Weights of a small mixture-of-experts language model, trained from scratch on English Wikipedia: width 192.
Below are experts of layer 5 (counted from 0) of a mixture-of-experts language model. Rows are named router (the router's row for the expert), up (a neuron's input weights, with its number), down (a neuron's output weights, with its number) and show model dimensions 0-191. Each number is 128 + 32 x the weight over its row's rms, rounded and kept within 0 to 255.
After each expert's rows: a language model's description of what the expert responds to. This comes from a sample of Wikipedia text that the model never trained on.

# expert 1
router [129 136 143 107 132 112 105 114 123 124  65 139  63 176 125 133 158 200 110 126 127 150 126 136 119 117 114 148  99 147  66 132  47 118 111 129 100 130 142 145 101 124  80 135 148 136 117 152  82  76 144 152 135 117 127 136  99 164 110  75  82 129 103 180 136 183 161 165  74  94 115 173 249  81 108 154 153 114 156 110 150 110 140 120 135 152 128  96 202 113 186 183 190 114 114  81 153 112 191  96 142 132 121 129 187  84 125 156 142 104 109 153 119 169 134 130 122  86 130 119 145 125 102 125 134 106  84 117 102 141 123 117  61 105 114 101 102 149 160 109  84 192 110 135  88 164 140 133 172  84 105 145 156 135 129 132 129 126  99 113 126 115 130 111 221 208 159 187 176 145  85  53 128 118  87 129 109 148 112 129 101  80 121  84 114 108 137  89 150 148 169 133]
up2 [111  39  70  82 140 112 147 143 117 182 175  79 129 107 128  91 155 126 126 100 181 178  95  64 122 124 140 124 138 114 100 153  88 135 105 140 103 173 174 182 206 155  95 139 147 121 163 146 118 143 133 141 138 197 163 141 156  50 111 150  79 151 125  95 100 114  91  97 115 124 144  95 195 146  70  65 207  86 157 117  95  95 137 140 136 165  55 156  93 115 112 117 123 128 141 118 119  74  96 151 123 123 119 122 123 150 110 117 160 134 115 162 172 134  83 105  88 122 117 162  85 140  68 133 127  79 152 149 138 103 133 101 178 170 103 112 141 121 145  73 139 198 167 171 134 127  86 138 108 146  73 172 108 149 134 154  91 135 144 123  89 101 122 165 152 195 103 126  79 141 124 120 195 117 139  97 130 129 116 108  97 116 175  95 112 123 178 106 132 120 144 172]
down2 [ 99 175  32  83 147 162  97 189 139  92  82  89 120 127  72 149 112 150 121  93  45 155 185 108 114 171 108 102 170 172 128 134 129 123  87 153  61 115 171 169 174 133 127  90 108 111 141 116  69 122 165 125 120 150  93  86 131 136 133 148 149 144 121 126 178 126 122 123  88 158 179 140 212 104 136 133 146 148 104 144  93 105 144  98 122 135  72 154 141 117 108 123 172 126 157 133 169  83 149 106 109 130 180 131  96 187 148 132  75 162 165 164 205 155  76 102 185  85 135 134 183  96 116 105 161  93 144 109 146 129  96 118 135 198 123 151 115 113 128  50 108  88 148 127 140 154  92 111 116 129 156 165 104 132 140 104 141 135 126  47 146 134 103  87 133 114 148 172  95 150 136  86 165 140 137 123 154 186 103  96 108 195 138  95 151 115 118 158 143 118 109 140]
What it handles: Short syllable pieces inside proper names, taxon names and places, such as el, er, her in Belcher, Kerala, Selkirk, plus the pronoun her.

# expert 47
router [149 104 117 115 127 113 101 120 129 137  96 116 136 144 153 160 135  87 111 120 177  98 174 108 173 128 113 204 186 101 112  84 122  88 149  94 119 107 160 159 103 122 185 127 165 223 141 101 101 134  65 113 108 120 136 129 151 119 123 134 122  54  88 163 102 117 188 112 174 112 144 105 124 128 104 143 147 106 132 131 173 172 155 110  89  76 158 166 183 131  76 153 148 113 115 153 144 139 126 159 111  49 124 104 145 144 142 116 142 117  72 107  37 118 174  81 120 133  97 142 117 135 179 108 129 106 100 123 202 131 168 151 140  76 114 148 128  48 140 133 230 141 124 110 144 148 140 119 158  58 150 129 118 136 114 130 155 109 135 168 158 127 134 120 140 138  98  82  86 140  74 150 132 121 130 132 118  88  58  98  85 157 141 110 124 164 143 162  37 148 171 153]
up0 [149 130 174  99 160  73 185 149 120 114 177  99 117 193 112 199 131 145 158  96  96 100 138 139  65 129 171  76  93 119 152 118 130 117 106 147  96 161 170 121 131 119 127 145 127  55 179 143 123  85 138 115 108 141  99  72 146 124  90  66 150 109 147  62  61 128 131 145 139 106 166 156 127  91 130  76 161  90 119 128 140 184 119 125 117 127  76 147 190  86  90 110 182 130 137 123 105 164  37 135 105 137 160 110  58 154 107  93 113 133 145 125 142 130 195 125 142 135  99  96 106 159 133 111 131  86 163 142 105  88 132  59 158 159 146  89 132 187 124 190 168 146 145 129  88  46 133 128 165 156  86 105 112 149 126 125 151 119 133 110 130  77 162  88 114 120 117  88  80 169 137  65 120 126 152 105 126 169 154 118 125  90 158 134 119 124 155 201 146 111 111 137]
down0 [ 96 119 141 123 184 107 122 179 135 150 110  88 124 107 154 188 127 140 100 166 181 116 112 132 155  55 127 157 127 133 124 123 109 126 149 100 165  92 124 129 117  87 140 107 114  73  55 143  81 148 106 121 210 142 100 117  46  96 111 112  80 105 120 135  71  97 139  95 131 124  87 104 132 109 109 130 138 146 168 159 102  74 130 165 163 133 178  78 152 155 117 131 141 105 161 134  99  76 131 128 123 130 111 105 104 156 154 176 142 124 182 153 117 159 135 174 159 144 161 192 120 213 177 142 157 139 125 128 101 151  89 136 163 107  96 172 164  84 116 123 129 175  98 132 136 158 113 106 104  83 100  68  84 105 133  81 159  63 194  79 121  77 119 135 168 163 149 151 114  74 133 122 129 166 175 154 145 190 142 123 157 212  95 149 175  96 147 152 141 104 101 112]
What it handles: Nouns and word pieces about places, states and institutions, such as government, water, railway, Middle East, Army, Paraguay.

# expert 44
router [127 118 127 125 135 135 114 142 142 121  67 139 154 138 177 118 143 179 136 109 110 154 119 134 127 135 150 124 146 111 156 137  72  77 155 118 226 129 158 214 125 130  99 128 172 156 118 121 159 164 120 149 163 138 130 141 118 147 152 121 144  93 114 112 187 124 201 101 144 145 113  25 151  77 142 150 122 115 183 127 111 128 138 106  97  73 113 127 106 178 126 176 169  61 131 105 118 128  74  81 131 104  90 176 174 119 108 154 144 109 142 151  75 182 148 108 201 168 140 117 166 102 100 117 107 125 159 141 110 149 234 182  49  87 140 122 136  92 137 138 213 147 113 115 118 158 126 142 110 152  84 151 110 159 145  47 128 148 100  73 144 136 161 155 107  99 110 109 124  97 111  79 123 135 154 125  95  89 109 107 119 145 131 116 120 163 112 140 169 187 135 131]
up1 [129 133  96 160  96  78 132 124  96 172 128  96  88 118 122 147 132 157 134 151 141 123 164 152 130 137 112  92 114  84 131 131 139 116 116 173 204 117 111 114 129 142 106 138  76 137 157 112 108 122  99  78 114 105 101 132 141 138 115 125  75  86 111  53 107 101  76  81 123 124 157 122 142 120 117 184  38  85 165  87 157 156 153  78 132 154 209 193 146 133 139 142 155 117 138 116 113 112 125 136 110  84 125 135  87 146  98  87 145 115 138 119 112 175 147 133 103 124  99 112 149 184 127  70 123 114  84 129 158 173 129 155  69 156 135 186  69 104  93 185 189 129 155 255 121 146 129 107 183 110 138 107  71 120 155 167  70 149 128  98 142 160  96 120  91 102 118 129 176 128 103 124 100 119  44 138 151  99  73 130 128 124 124 152 145 108 134 149 118 172 172 123]
down1 [107  97 114 162  69 142 166 157 148 113 133 161 148 127 163 167 129 160  54 129  91 143 103 163 137 176 112 182 110 167 132 150 148 123 100  96  38 125 158  99 150 122 136 108 127  82 114 103 143  76 129 113 126 198 103  35 154 149 145 108 154 129 140 136 151 131 166 134 126  67 123 137 106 210 163 113 133 128  98  96 169 128 108 183 114  97 117  94 162 109 105 128 134 126 151 152 160 137 144 139 162  90 175 107 146 130 119 160 157 145  95 133 133 123  44 127 163 116 140 163  88  87 171 173 104 154 152 119 116  70  76 140 157 162  69 131 154 103 155  38 109 149 165  68 144  97  79 120  80 155 142 159 118 122 143 123 186  82 161  96 134 109 112  80 158 117 131 112  80 148 157  63 143 141 105 113  84 156 185 157 161  97 173 126  78 136 131 161 116 137  99 129]
What it handles: Capital letters inside abbreviations and name pieces, such as R(C)D, (ick), Ch(arl)eston; also Richard, John, Railway, the prime symbol.

# expert 22
router [120 159 107 157 147 151  87 136 128 128 142 147 123 142 104 128 130 116 131 130  95 145 160 133 145 133 122 128 216 131 109  89  84 158 159 181 199 127 152 133 161 111 146 130  92 111 132 145 112  77  63 141 157 166 137 138 101 158 156  87 115  85 142 163 188 184 133 116  98 136 118  74 107 116 128 125  96 117 121 101 227 125 120 121  59  80  92 214 117 138  89 133 123 130  94  76 147 109 110  94 158  16 136 123 179 199 110 115 145 106 135 209 116 185 161 128  89 127 172 104 147 117  76 140 158 129 124 125 179 133 165 166 120 123 185 146  82 111 148 118 137 108 125 127  87 147 142 123 215  86 114 157 147 101 121 114 135 139  94 124 115 154 144 121 163 146  71  78 176 101 144 131  70 173 140 116 118 103 154 125 129 125 113 140 132  97 118 150  68 188 144 140]
up2 [108  64  49  76 113  78 155 123 163 153 180  84 132 107 127 107  92 136 148 109 125 169  86  60  97 130 144 116 173  99 128 167  91 115 173 112  90 141 177 139 188 204 143 139 145 122 144 135 146 126 154 115 171 195 119  93 158 107 140 167  69 155 141 129 138 144 105  96 129 127 139 137 148 116 105  75 176 124 166 124  71 124 123 144 123 173  62 105  70 138 141 123 139 115 158 135 104  50 163 126 119 119 145 116 139 122 116 142  59 109  80 201 159 129  98 110  97 144 101 127 107 144 117 137 151 108 171 153 153 115 170  92 200 156 100 164 174 181 194 132 149 164 181 154  96 127 116 119 108 151  95 136 130 154 165 200 121 136 136 126  94 122 122 152 136 163  91  96  86 158 133 106 146  90 189  94 143 180 118 139 107 168 180 111 130 154 108  68 131 111 157 128]
down2 [117 167  59 136 101 106 148 143  99  96  91  96 141 132 126 103 150 175 155  64  63 129 158 117  60 124 116 103 167 188 144 142 138 195 116 181  68 124 131 158 165 111 147 112 133 119 120  92  70 109 183 101 124 132 106 103 154  78 103  89 126 148 115 108 177 149 161 129  93 140 198 136 180  76 109 152 155 154 138 125 168 141 127  67 162 143  79 188 129 149  80  76 160 142 179 162 193  85 165  83 102 118 142 172 132 161 142 137 109 113 139 151 145 142  73 108 184  84 132  99 124 104  80  96  91  89 124 108 132 120 114 156 145 163 153 156 115 153 139 106  82  78 153 152 101 146 145  73 116 101 102 149 138 144 108 117 172 149 112  87 193 139 101 106  89 117 124 157  96 161 116  91 136 105 109 135 149 157  92  95 105 196  79  98 159 116  73 144 164 149  95 136]
What it handles: Currency signs ($, €, £) before amounts, initials like V. or J., and middle pieces of names such as S-am, Krz-ys-ztof.

# expert 39
router [130 138 116 225  89 105  46 110 111  93 110 129  99  71 147 163 134  95 159 117 131 151 156 103 132 129 129 137 120 119 142 136 156  66  84  69 195 119 204 110 135 124 108  99 109 186 107 159  67 135 144 140 178 164 135 119 137 111 125 163  64 166  44 131 135 132  94 117  99 131  91 130 138 155 136 144 148 118  97  96 216 113 151 155 121 160 141 200 115 151 120  97 242  56  95 140 127 128 101  85 117 122  94 141 132  92 137 139 115 133  87  96  79 157 119 133  91  88 125 123 100 143  71 129 155 119 109 106 153 149 127 169 147 109 109  83 130 117 157 104 126 131 124 129 148 116 131 122 223  99  77 112 109 103 104  64 141 141 128 174 104 108  99 188 118 139  86  95 129 125 102 123 110 143 145 143 147 110 159  99 133  76 147 154 117 124 108  68 171 120 105 125]
up4 [148 114 105  65 132 120 171 116 113 157 167 145 142  88  99 153 115  76 156 102 110  92 146 164  97 144  98 182 124 137 155 130 157 114 158 109 158 163 131 123 105 173 136  58  92 137 117 169 158 143 145 117  89 134 149 150 103 166 146 152 156 124 109 120 110 129 104 125  74 170  89 103 108  91 128  82 157 114 120  63 121 118 135 117 137 174  65 154  94 123 182 169 186  98 176 108 146 105  97  89 187 225 114  95 155  91 148  99 192  84  71 126 102 135 132 155 123 113 132 174 134 107 194 206 108  70 121 158 134 117 121  87  98 107 111 115 119 165  61 124 142 141 133 167 126 175 154 125  71 163 148 133 132 169 126 153 126 101 128 107 153 132 152 173 167  78 160 123 117 209 184 147 123 182 112 134  96 125 113 115  88  67 132 109 148  84 119 117 142 139 185  82]
down4 [121 110 161 124 126 231  95  78 117 167 127 132 108  88 134 101 192 138 148 147 217 130 152 165 142 128 116 185 111 118  85  79 133 158 107 109 132 122  82 101 130  92 147  94 130 180 163 129  80 169 121 154  99 108  63 131 161 132 129 104 147 103 101  68  93 102 110 176 102 144 109 109 110  99  88  82 106 101  85  89 140 105 135  89 102  84 110 115  86 161 128 154 190 102  67 161 166 161 122  82 184 166 147 130 141 142 109 118 128 103  86  87 161 125  85 104 117  67 168 177 124 147 172 134 100 176 146 173 174 124 120 104 105  99 194  75 144 116 154 113 158 122 138 167  79 113  74  85 136 103 126 191 135 108 164  68  95 134 125 125 114 172 154 171 170 143 151 132 125 107 134 145 153 176 112 133 118 126 117 145 106  55  97  95  97 106 117 152  92 123 146 134]
What it handles: Hyphens, dashes, colons and commas between numbers in scores, times and records, as in 2-1, 3:00, and infobox labels like Length.

# expert 25
router [121 178 139 104 170 109  84 138 136 147 160 132 142 151 153 209 127  91 136 144 125 158 153 112 149 124 124 175 111 140  92 108 148 126  87 133 183 131  83 164 223 109 109 102 165  95 109 130 138 117  90 137 151 149 139 115 125 104 136 123 110  86 158 125 151 170 126 133 125 111 154 133 155 123 136 126 107 131 186 115  95 137 152 123  77  77 219 143 127 184 191 101 121  95 214 113 130 153 173 169 122 108  99 163 190  66 111 141 105 151 119 156 142 161  23 126 127  77  83 125 115 114 172 139 141 120 130 107 119 126 155 198  94  10 119  82 143 144 115 100 185 102 134 121 108 114 102 113 163 113 130 174 134 164 119 119 141 127 115 185  96 141 132 104 146 186 136 103 133 104  35 136 178 164 122 116 112 140 128  93 128 122 100 126 114  83 160 153 141  89 148 125]
up3 [ 75 121  86 160 102 138  85  90 181 174 148  88 145  99 117 144 102 130 139 131 113 118 135 127 125 105 144 138 113 167  60 146 138 132 101 143  41 172 105 117 206 145 126 110  77  91 137 129  82 118 161 166 145 163 138 112 101 124 170  96 138 116 125  74 157 108  97 161  69  97  65 121 148 145 127 154 101 131 151 167  73 152 185  84 112 136 146  86 147 130 149 115 139 110 123 109  96 138 119  97 112 113 132 175 166 103 116 120 168 138 109 100  82  77 104 169  80 101 169  96 112 136 204 201 148  91 136 175 126 153 220 163 101 125 125 186 146 120 162  73 105  97 161 142 123  72 106 162  99 167  96 159  76 118 105 106 127 148 139 164 107 108 124 117 173 149 134  89 160 155 120  76 157  93  93  96  64 110  63 165 119 147 106 143 109  94 122 142  70 111 106 126]
down3 [124 167 117 134  74  77 141 123  59 127 124 145 123 127  84 136 166 175 122  45 144 150 117 119 106 127 148 110 108 129 122  77 140  82 155 112  77 102 102 103 139  86 192 140 123  92  75 161 115  82 107 177 141 127 205 135 144  44  77 106 153 124 116 102 122  76  93 127 181 128 138 131  84 133 179 132 107 124 123 152 192 108 124 175 151 119  98 141 133 103 119 107 174  91 155 114 129 145 120  75 130  94 134 125 143 152 147 149 131 136 131 114 117 182  86 101 167 139 166 122 145 129 111 156 102 108 138  71 114 126  31 136 188 106 137 124 164 124 118  75 129 111 162  89 136  93 184 183  85 115 146  56  90 187 135 130 134 141 149 142 138 143 133  90 105 100 119 103  99  85 128 161 111 183 125  99 151 165 146  27 159  86 133 145  75 111 163 119 158  96  93 128]
What it handles: Determiners and quantity words before nouns, such as the, one, this, the same, some, much, plus the digit 1 opening numbers.

# expert 37
router [133 218 121 148  84 122  57  79 115 147 137  66  97  91 127 156 143 168 157 116  84 143 131 138 200 117 107 138 107 141 123 142 131 116 164 126 146 157 108 164 150 139  73  87 101 100 128 142 161 143 147 142  92 138 130 104 140 109 113 114  73  91 154 153 181 144 133 199  97 130  65 169 144 117 137 142 159 126  69  94 241 157 121  92 135 202 149 112 128 103 173 177 198 122 163 143 127 137 111 168 134 122  96 177 123 175 100 130 109 131 116  88 108 114  50 128 150 185 196 122  91 107 149 135 125 117 178 111 103 134 186 105 101 116 129 119 113  71 130 137 120 114 112 115 156 116 139 132 164 141 104 146 153 120 119  96 117 137 116  87  74 126 138 181 130 207  98  83 111 150 172 127 119 144 123 139 194 114  96 155  72  92 109 117 141 153 177  73 140 138 133 121]
up2 [130  85  54  79 120 125 134 160 137 139 175  52 165 152 101  90 109 148 144 116 139 140  61  75 149 129 124 109 158 128 136 136 106  98 134 100 165 107 187 137 204 151  91 120 136  90 135  88 141 162 126 127 134 193 157  85 164  84  90  75  97 147 150 114 140 123 109 118  79 113 136 127 124 107  76  66 176  91 134  82 121 127 103 150 106 173 108 164 107 110 119 130 118 132 145 135 101 109 111 145 134 115 134 115  94 162 100 125  98 139 115 173 154 130  68  99 119 175 104 132  88 159 145 171 120  72 126 157 123 140 144 136 171 144 142 151 220 155 176 108 106 179 115 140 137 113  69 124  84 142 103 144 182 169 155 197 103 123 170 114 118  89 103 205 148 170 109  74 107 175 156 138 150 104 187 100 137 194 132 126  87 147 182 101 159 106 111 156  78 178 144 146]
down2 [ 89 176  47 123  79 142 120 101 133  86 129  97  95 147  70 122 136 155 114 123  58 140 175  96  87 162 114 125 196 168 118 125  97 129 118 164  76 135 165 136 156 100  72 137  99 102 103 116  31 126 153 131 112 102 109 109 142 118 151  78 146 108 121 108 155 162 123 156 109 104 172 127 215  97 103 146 129 176 106 111  91 168 162  89 115 132  94 154 142 123 110 143 208  85 178 139 163  99 126 110  88 121 122 163  88 172 148 168  79 145 148 189 135 135 124  73 158 119 132 148 168 122 165  82 129 119 127  95 156 165  89 135 154 185 151 140 127 165 133  49  78 101 119 129 134 171  94 127 112 131 132 173 126 117 136 137 106 105 108  62 112 140  88  90 115  98 128 154 104 155 139  56 138 117 101 151 160 174  94  76 116 171 152  91 181 158 126 146 117 134 152 162]
What it handles: Capital letters or first syllables opening foreign names and codes, often in tables or credits, such as N, W, Se, New.

# expert 38
router [128 103 115 115 139 143 201 171 139 142  78  90 124 142 141 121 140 167 135 145 149 153 152 118 133 142  99 125 127 147 105 117 171 117 131 132 123 104 113 111 144 119 120 136 142 157 129 106 149  76 157 115  79 122 123 150 107 157 115  88 177 227 136 230 115 178 168  68 160 139 136  73 185  98 166 133 142 144 123  96 201 155 129 255 139  65 123 106 139 136 215  91 139  60 144  37 120 153 154 170 120  71 119 145 139  77 125 127 120 101 111 128 111 105  83 135 106 101 155 139 162 108 133 130 195  94  96 122 107 117 186 184  99 124 122  80  87  97 155  64 147 125 130 135 137 123 130  95 117 172 129 102  99 149 127 117 119 106 127 140  95 136 141 154 154 127 129 155 127 139 107 132 118 127  95 129 104 122 151 128 141 148 120 113 135  97  98  59 122 178  56 135]
up1 [ 55  71 149 161  93 140 103 135  71 158  96 102  91 107 139 110 100 148 115 118 138 183 136 121 125 111  95  86 121 110 156 119 141  91  92 155 151 178 102 149 106 124 169 126  65 151 158 112 137 120 143 107 143  62 121 131 103 140 130  99 116  54 144 110 103 105  89  77 116 131 107 112 172 145 100  82  55 120  78 127 190 153 186 114 160 107 158 147  98 132 133 119 110 134  92  69 141  75 130 151  90 103 127  85  86 109  85 131 179  67 130 137 129 143 159  90 119 105 150  88 121 208 147 123 109  69  82 130 111 218 104 160 137 177 145 167 132 101 107 193 176 119 122 217  83 143 103 106 159  97  54 148 132  92 146 177 113 143 150 138 139 121  79 156 130 129 136 137 175  85 117 142 149 104 122 161 138 114  75 106 138 128  78 153 147 112 125 160 103 141 118 100]
down1 [186 138 141  89 143 163 124 143 168 101 145 139 165 168 124 136  66 126  91  72 118 114  88 141 152 148 108 131 122 158 140 156 153 106 132  89 110 104 120 139 152 129 163 164 143 131 118 114 165  81 154 121 132 187  61  79 115 125 143 102  52 132 170 110 138 125 184 209 100 134 114 126  83 160 163 118 155 114 114 113 147 107 106 160 106  92 126  85 147 131 113 114 118 211  91 138 182  81 128 157 119  99 145 131 132 151 107 178 190 146 130 120 130 123 112 139 154 129 114 149 114 102 114 127 145 168 112 134  97  83 133 124  99 106 131 102 179 116 127  22  75 126 107  74  80 148 179 113  71 167 193  71 155 126 137 133 137 116 127  98 112 102  96  84 108 179 174 132  47 139 125 172 169 193 154 120 120 204 147 140 141 156 110 173  87 168 138 123  83  75 110 130]
What it handles: Prepositions such as in, by, with, from, to and during, including sentence-initial In and According to.

# expert 15
router [139  92 147 177 139 140 162  98 148  95 103 133 167 182 211 116 111 197 111 116 110 139 168 110 174 125 126 159 253 103 158 110  62 123  93 125 112 133 176 174 124 142 122 148  77  98 121 113 116  89 127 133 107 107 131 143 103 145 161  69  76 152 131 153 101 164 226  95 169  62  81  99 134  59  93 122 130  85 155 120 178 109 150 135 119  98 115 115 181 163 115 129 110 123 107 187 155 140 140 107 129  84 126 102 173 152  76 152 146 113 137 132 140 143  89 132 198  67 174  96 115 113 179 140 161 120 139 138 119 139  93 136 108 115 196 113  55  77 155 182 138 156 135 129 128 164 152 110 129 138 132  69  94 119 145 141 100 132 139 131 116 143 113 121 131 152 110 100 162 153 113 105  65 118  83 123 157 161 141 102 130 105 110 110 138 142 142  93  85  88 151 148]
up1 [ 98 101  98 108 135 104 105 143 109 162 120  86 122 153 114 190  78 140 127 141 119 136 142 127 130  64 115  67  80 116 131 129 141  68  92 156 153  99 126 127  91 119 157 132  77 134 153 139 134 104 130  92  73  77 105 149 155 118 106 114  92 117 154  61 139  87  77  97 102 132 130 107 171 115  72 156  65 140 145 148 193 159 180 105 177 141 189 167  99 131 130 100 102 136 108 122 115 114 151 131  92 121 135 111  88 151 123 108 128 157 171 156 150 148 178 132  72 129 158  86 130 224 149 130 108  74 105 153 161 169 114 181 101 152 128 157  98 108 145 176 162 114 125 210 133 174 139 111 154  92 125 105 129 112 138 196  76 177 138 162 148 206  85 167 116 101  95 108 184 162 127 172  73  96 109 200 130 152  72 106 101 150 146 139 156 148 145 146 145 121 146 136]
down1 [140 134 148 157  92 191 174 118 172  83 135 164 134 131 138 125 108 140 106 140 101 122 137 126 109 169 104 222 149 165 155 163 132 134 137 121 122 164 117 128 149 113 125 120 173 133 208 110 117 129 155 140 155 195  85  98 140 108 114 150 172 161 123 191 147 149 141 160 116 110 131 137  59 163 187  94 176 152 104 134 110 123  72 178 138 113 119  72 101 106 101 101 148 129 158  91 190 129 118 167 162 125 135 115 131 113 140 188 145  83 121 114 130 126  78 147 164 131 156 114 133  83 128 131  66 172 148 114 147 112 158  95 139 146  66  79 191 172 110  10  88 158 137  72 114 133 121 135  89 182 133 104 154 149 101  60 164 101 165 124 131  92 128 100 162 129 112 151  90 169 119 100 167 164 117 121  94 172 191 153 136 139 136 154 115 146 118 168 121  95  84  79]
What it handles: Verbs and relative words right after a subject or comma, such as has, have, states, which he, who, They.

# expert 31
router [119 113 122 153 105  96  48 190 134 109  89  74  97  94 146 123 138 115 138 122  96 102 126  97 114 116 136 117 111 135  81 144 114 127 180  90 171 129 210 252 129 122 114  78 157 132 126 131 141  85 128 121 164 136 117 139 124 136 118 163  19 184 151 127 151 154 137 143 126 127  81 127 163 114 138 148 116 129 149 147 104 131 124 127  98 160 156 124 199 138 116 121 147 142 107 168 107 111 193 154 129 138  71 123 108 172  92 165 120 146  96  37 170 131 141 140 176 173 141 102 141 122 194 103 131 135 160 125 115 121 183 216 165 113 115  98 126  47 120 121 135 152 116 119 128 130 106 118 133  63 138 117 104 133 146  17 139 149  99 144  80 129 121  93 122 106 183  77  84 102 129 140 154 121 111 125 141 195 144 113 126 132 111 108 130 112 140 147 107 105 144 132]
up3 [118 126  59 127  67 141  78 141 150 134  52 109 120 150 216  94  66 140 107 167 110  96  72  94 134 156 184  84 152 105 110 122 102 118 129 152  83 129 150 120 161 176 116 101 111 123 111  84  79  95 156 161 123 152  58 117 126 139 148 104 144 135  78 126 149 120 121 147  83  75  88 147 150  86 158  89 150  98 178 128 109 132 208  90 116 132 165  68 140 133 130 103 134 102 125 138  74  88  76  88 150 163 139 163  98 134 127 147 143 125  67 127 149 131  96 139  71  89 178  83 116  85 175 198 178 113 124 137 113 146 165 169 145 162 142 150 172  93 179  96  44  98 142 142 111  95 125 175 131 147 117 132 138 147 140 107  82  73  99 147 127 146 130 134 145 154 134 124 155 174 137 108  86  96 137  71  82 114  95 139 131 155 138 100 159 114 161 128 104 147 155  96]
down3 [130 190 126 192 105  54 130 123  60 115 155 136  88 170  99 123 110 128 120 104 195 135 133 101 130 179 126 145 119 105 121 101  73 118 172 158  75 169 134 165 167 143 189 123 104  79 103 166 127  72  86 147 175 131 143 162 133  51  91 134 112  88 119  92 120  80 133 141 142 130 123 183 123  64 169 160 108 151 102 113 140 129 151 144 159 115 145 116 147 130  98 102 168  78 160 105 150  93  90 136 105  64 153 100 194 150 110 110 132 158 129 120 105 137  86  97 186  70 152 139 149  71 114 133 121 116 115 159 137 154  73  97 162  64  94 144 173  65 181 140 194 159 151  96 145  86 157 192 157 166 119  77 143 125 133 120  91  95 153 191 130 142 135 121 116 111 121  60 151 100 141 112 137 163 107  92  93 128 170 120 106 118 130 119 101 142 156 114 118  95 113 136]
What it handles: Table pipe separators before numbers, coordinate separators, and biography openers like born, was an, ==Early life==, Senior career.

# expert 45
router [105 114 125 134 170 110 154  78 139  82 123  12 110  75 180 124 103 169 132 123 185 105 107 104 125 116 140 178 179 109 148 135 149 126 137 191 224 155 188 169 142 138 163 122 168 153 133 151 140 136  97 117 179 143 126 101 126 142 121  92 182 114 124 145 137 134 143  77  87 113 119 150 150 154 125 145 155 117 138 129 122 112 159 193 153  73 112 105 195 127 211 133 117  83 173 126 150 177  79 118 145 165 133 119 123 153 105 127 101 141 122 108 149 157 144 115 100 141 112 115  73 136 198 137 120  98 130 130 136 103 104 138 105 143 174  86 199 131 130 133 139 215 112 132 136 114 125 116  52 153 135 115  98 155 113  74 109 112 114 124 106 119 139 122 118 124 160 183  50 141  99  93 108 141 118 138 160 109 149 140  82 121 144  81 120 101 207  81  84 178 147 153]
up4 [143 170  45  89  90 127 131 125  59 146 156 169 120 118 170 117  84  63 171 133  92 116 130 140 107 137 118 156 113 144 126 128 167 113 137 137 167 148 163 163 122 159 145 124 142 115 161 118  87  53 154 117 100  83 127 145 121 157 115 157 161  99  95 150 149 109  71  87  67 141 199 125 121 109 154 101 111 180 107  49 111 135 127 150 153 177  84 133 189 122 157  95 178 118 116 127 144  84  65 127 146 143 126 124 113 118 128 139 174 110 103  98 112 137 123 149 119 121 141 114 122 117 106 136  77  72 168 204 194  78 182 105  78 148 102 126 106  90 128 126 129  87 149 157 174 156 161  89  45 159 105 130 102 146 113 188 121 101  83  86 138  72 132 145 121 114 100 123 124 169 113  79 125 164 123  94 137  97 130 137  73 125 132 113 133  95 222 137 138 161 132  84]
down4 [106 146  98 128 105 149 132 146 148 116 142 168 154  49 104 139 157 143 149 175 145 114  78 124 107 120 123 166 147 112 110 152 122 110  93  74 126 167  69  76 126 117 144 113 119 148 132 118 109 162 115 120 130 152  79 102 114 105 156 101 177 134 101  93  80 180  99 190 176 114 136 144 142 117  88 143  91  71  94 139 170  82 122  86 111 101 128 148 129 170 139 171 137 190 121 142 152 212 112  89 167 123 128 119 120  96  85 142 141 127 113 186 148 138  82 125 108  99 124 121 159 185 176 148 130 165 129 159 124 138  79  73  90 165 151  51 139  84 145  47 122 118 135 115 114 132  73 143  75 125  95 121 163  83 150  67 134  71 130  97 129 124 125 138 173 150 111 191 185 197 105 107 166 131 133 133 156 191 113 106  92 105 206  93 145  99  99 152 138 147  73 138]
What it handles: Numbers and number words in sports and history text, such as scores, years and rounds like nine years, 21-12, 13th century, plus own and during.

# expert 41
router [152 183  99 128 153 144 177 152 163 122 142  91 118 113  87 131 112 223 140 118 116 127 141 136 207 123 104 105 116 136 106  95  41  86 133 184  83 164  63 113 150 129 120 100  98 143 130 135 164 166 129 137 149 155 160 139 135 119 130 128 121 106  73 113 117 107 107 104 111 144 125  97 118 137 143 115  81 140 131 115 232 133 150 154 161  88 125 198 140 171 134  90 120  27 155 159 134 143 153  85 133 115  98 218 109 139  33 128 100 116 116 193 133 113 115 115  98 110  98 114 145  97 144 142 124 138  96 125 101 143 119 111 145 118 152 132 108  60 130 151 138 134 136 115 141 158 138 142 216 129 131 161 146 147  95 122  99 132 110 132 150 144 141 124 161 158 100  78 155 137 139  73  99 142  69 131 143  78  94 135 111 152 113 112 123 202 113  87 167 120  38 152]
up1 [ 59 147 105 145 113 125  80 101 103 127 128 134 124  85  86 175  74 127 138 126  93 153 117 147 154 125 108 102  44  97 155 127  88 116 115 190 124 152 103 139 148 100 145 111  65 173 125 136 149  91 100 156 178 110  97  77 150 141 128 146  74  70 133  78 147  96 100 160 144 134 136 135 132 123  84 124  91 140 145 126 190 123 172  63 137 159 125 162 188 120  91 137 136 164 120  92 151 110 129 125 125  88 116 119 102 131  91 106 155 105 166 124 133 147 133 134 116 134 148  92  92 207 164  95 161  99 110 118 110 210 129 107 127 111 158 156  46 134 144 156 164 115 169 183  76 130  72  93 167 101  96 143 101 139 145 160  83 186 116 122 155 139 134 173 142 105  99 113 192 130 163 142  33 102  99 160 145  76  56 140 164 137 117 120  86  85 145 147 158 129 104  89]
down1 [119 100 172 173 149 175 135 177 130 107 130 108 104 165 118 133 126 153 118 108 140 155 134 155 120 182 116 156 155 186 119 151 190 145  82  97 108 125 152  91 116  99 157 170 175 121 118 112 150 104 145 149 129 169 106 100 175  91 120 149 148 148 117 180 123  80 193 166 118 130 139  99 126 160 206  84 128 102  92  93 110 121 102 184 164  95  85  54 135 152 126 146 171 140 107 139 118 125 115 140 118 108 143 106 136  83 106 144 126 109 111 113 127  62  73 137 166 118 129 103 120 124  85 188 127 190 180  77 108  69 115 144 169 110 104 137 199 135  96  60  84 114  92  77 132 119 148  90  83 200 150  99 112 151 123 129 175 152 124 145 144 107  81 124 111 107 131 143  62 190 142 110 176  96 171  93 110 174 222 157 168 156 161 153 134 149 102 123 115 136 142 110]
What it handles: Commas attached to the end of names and words, such as Sounds, or Sighs, and name-final pieces like -os, -rom, -in.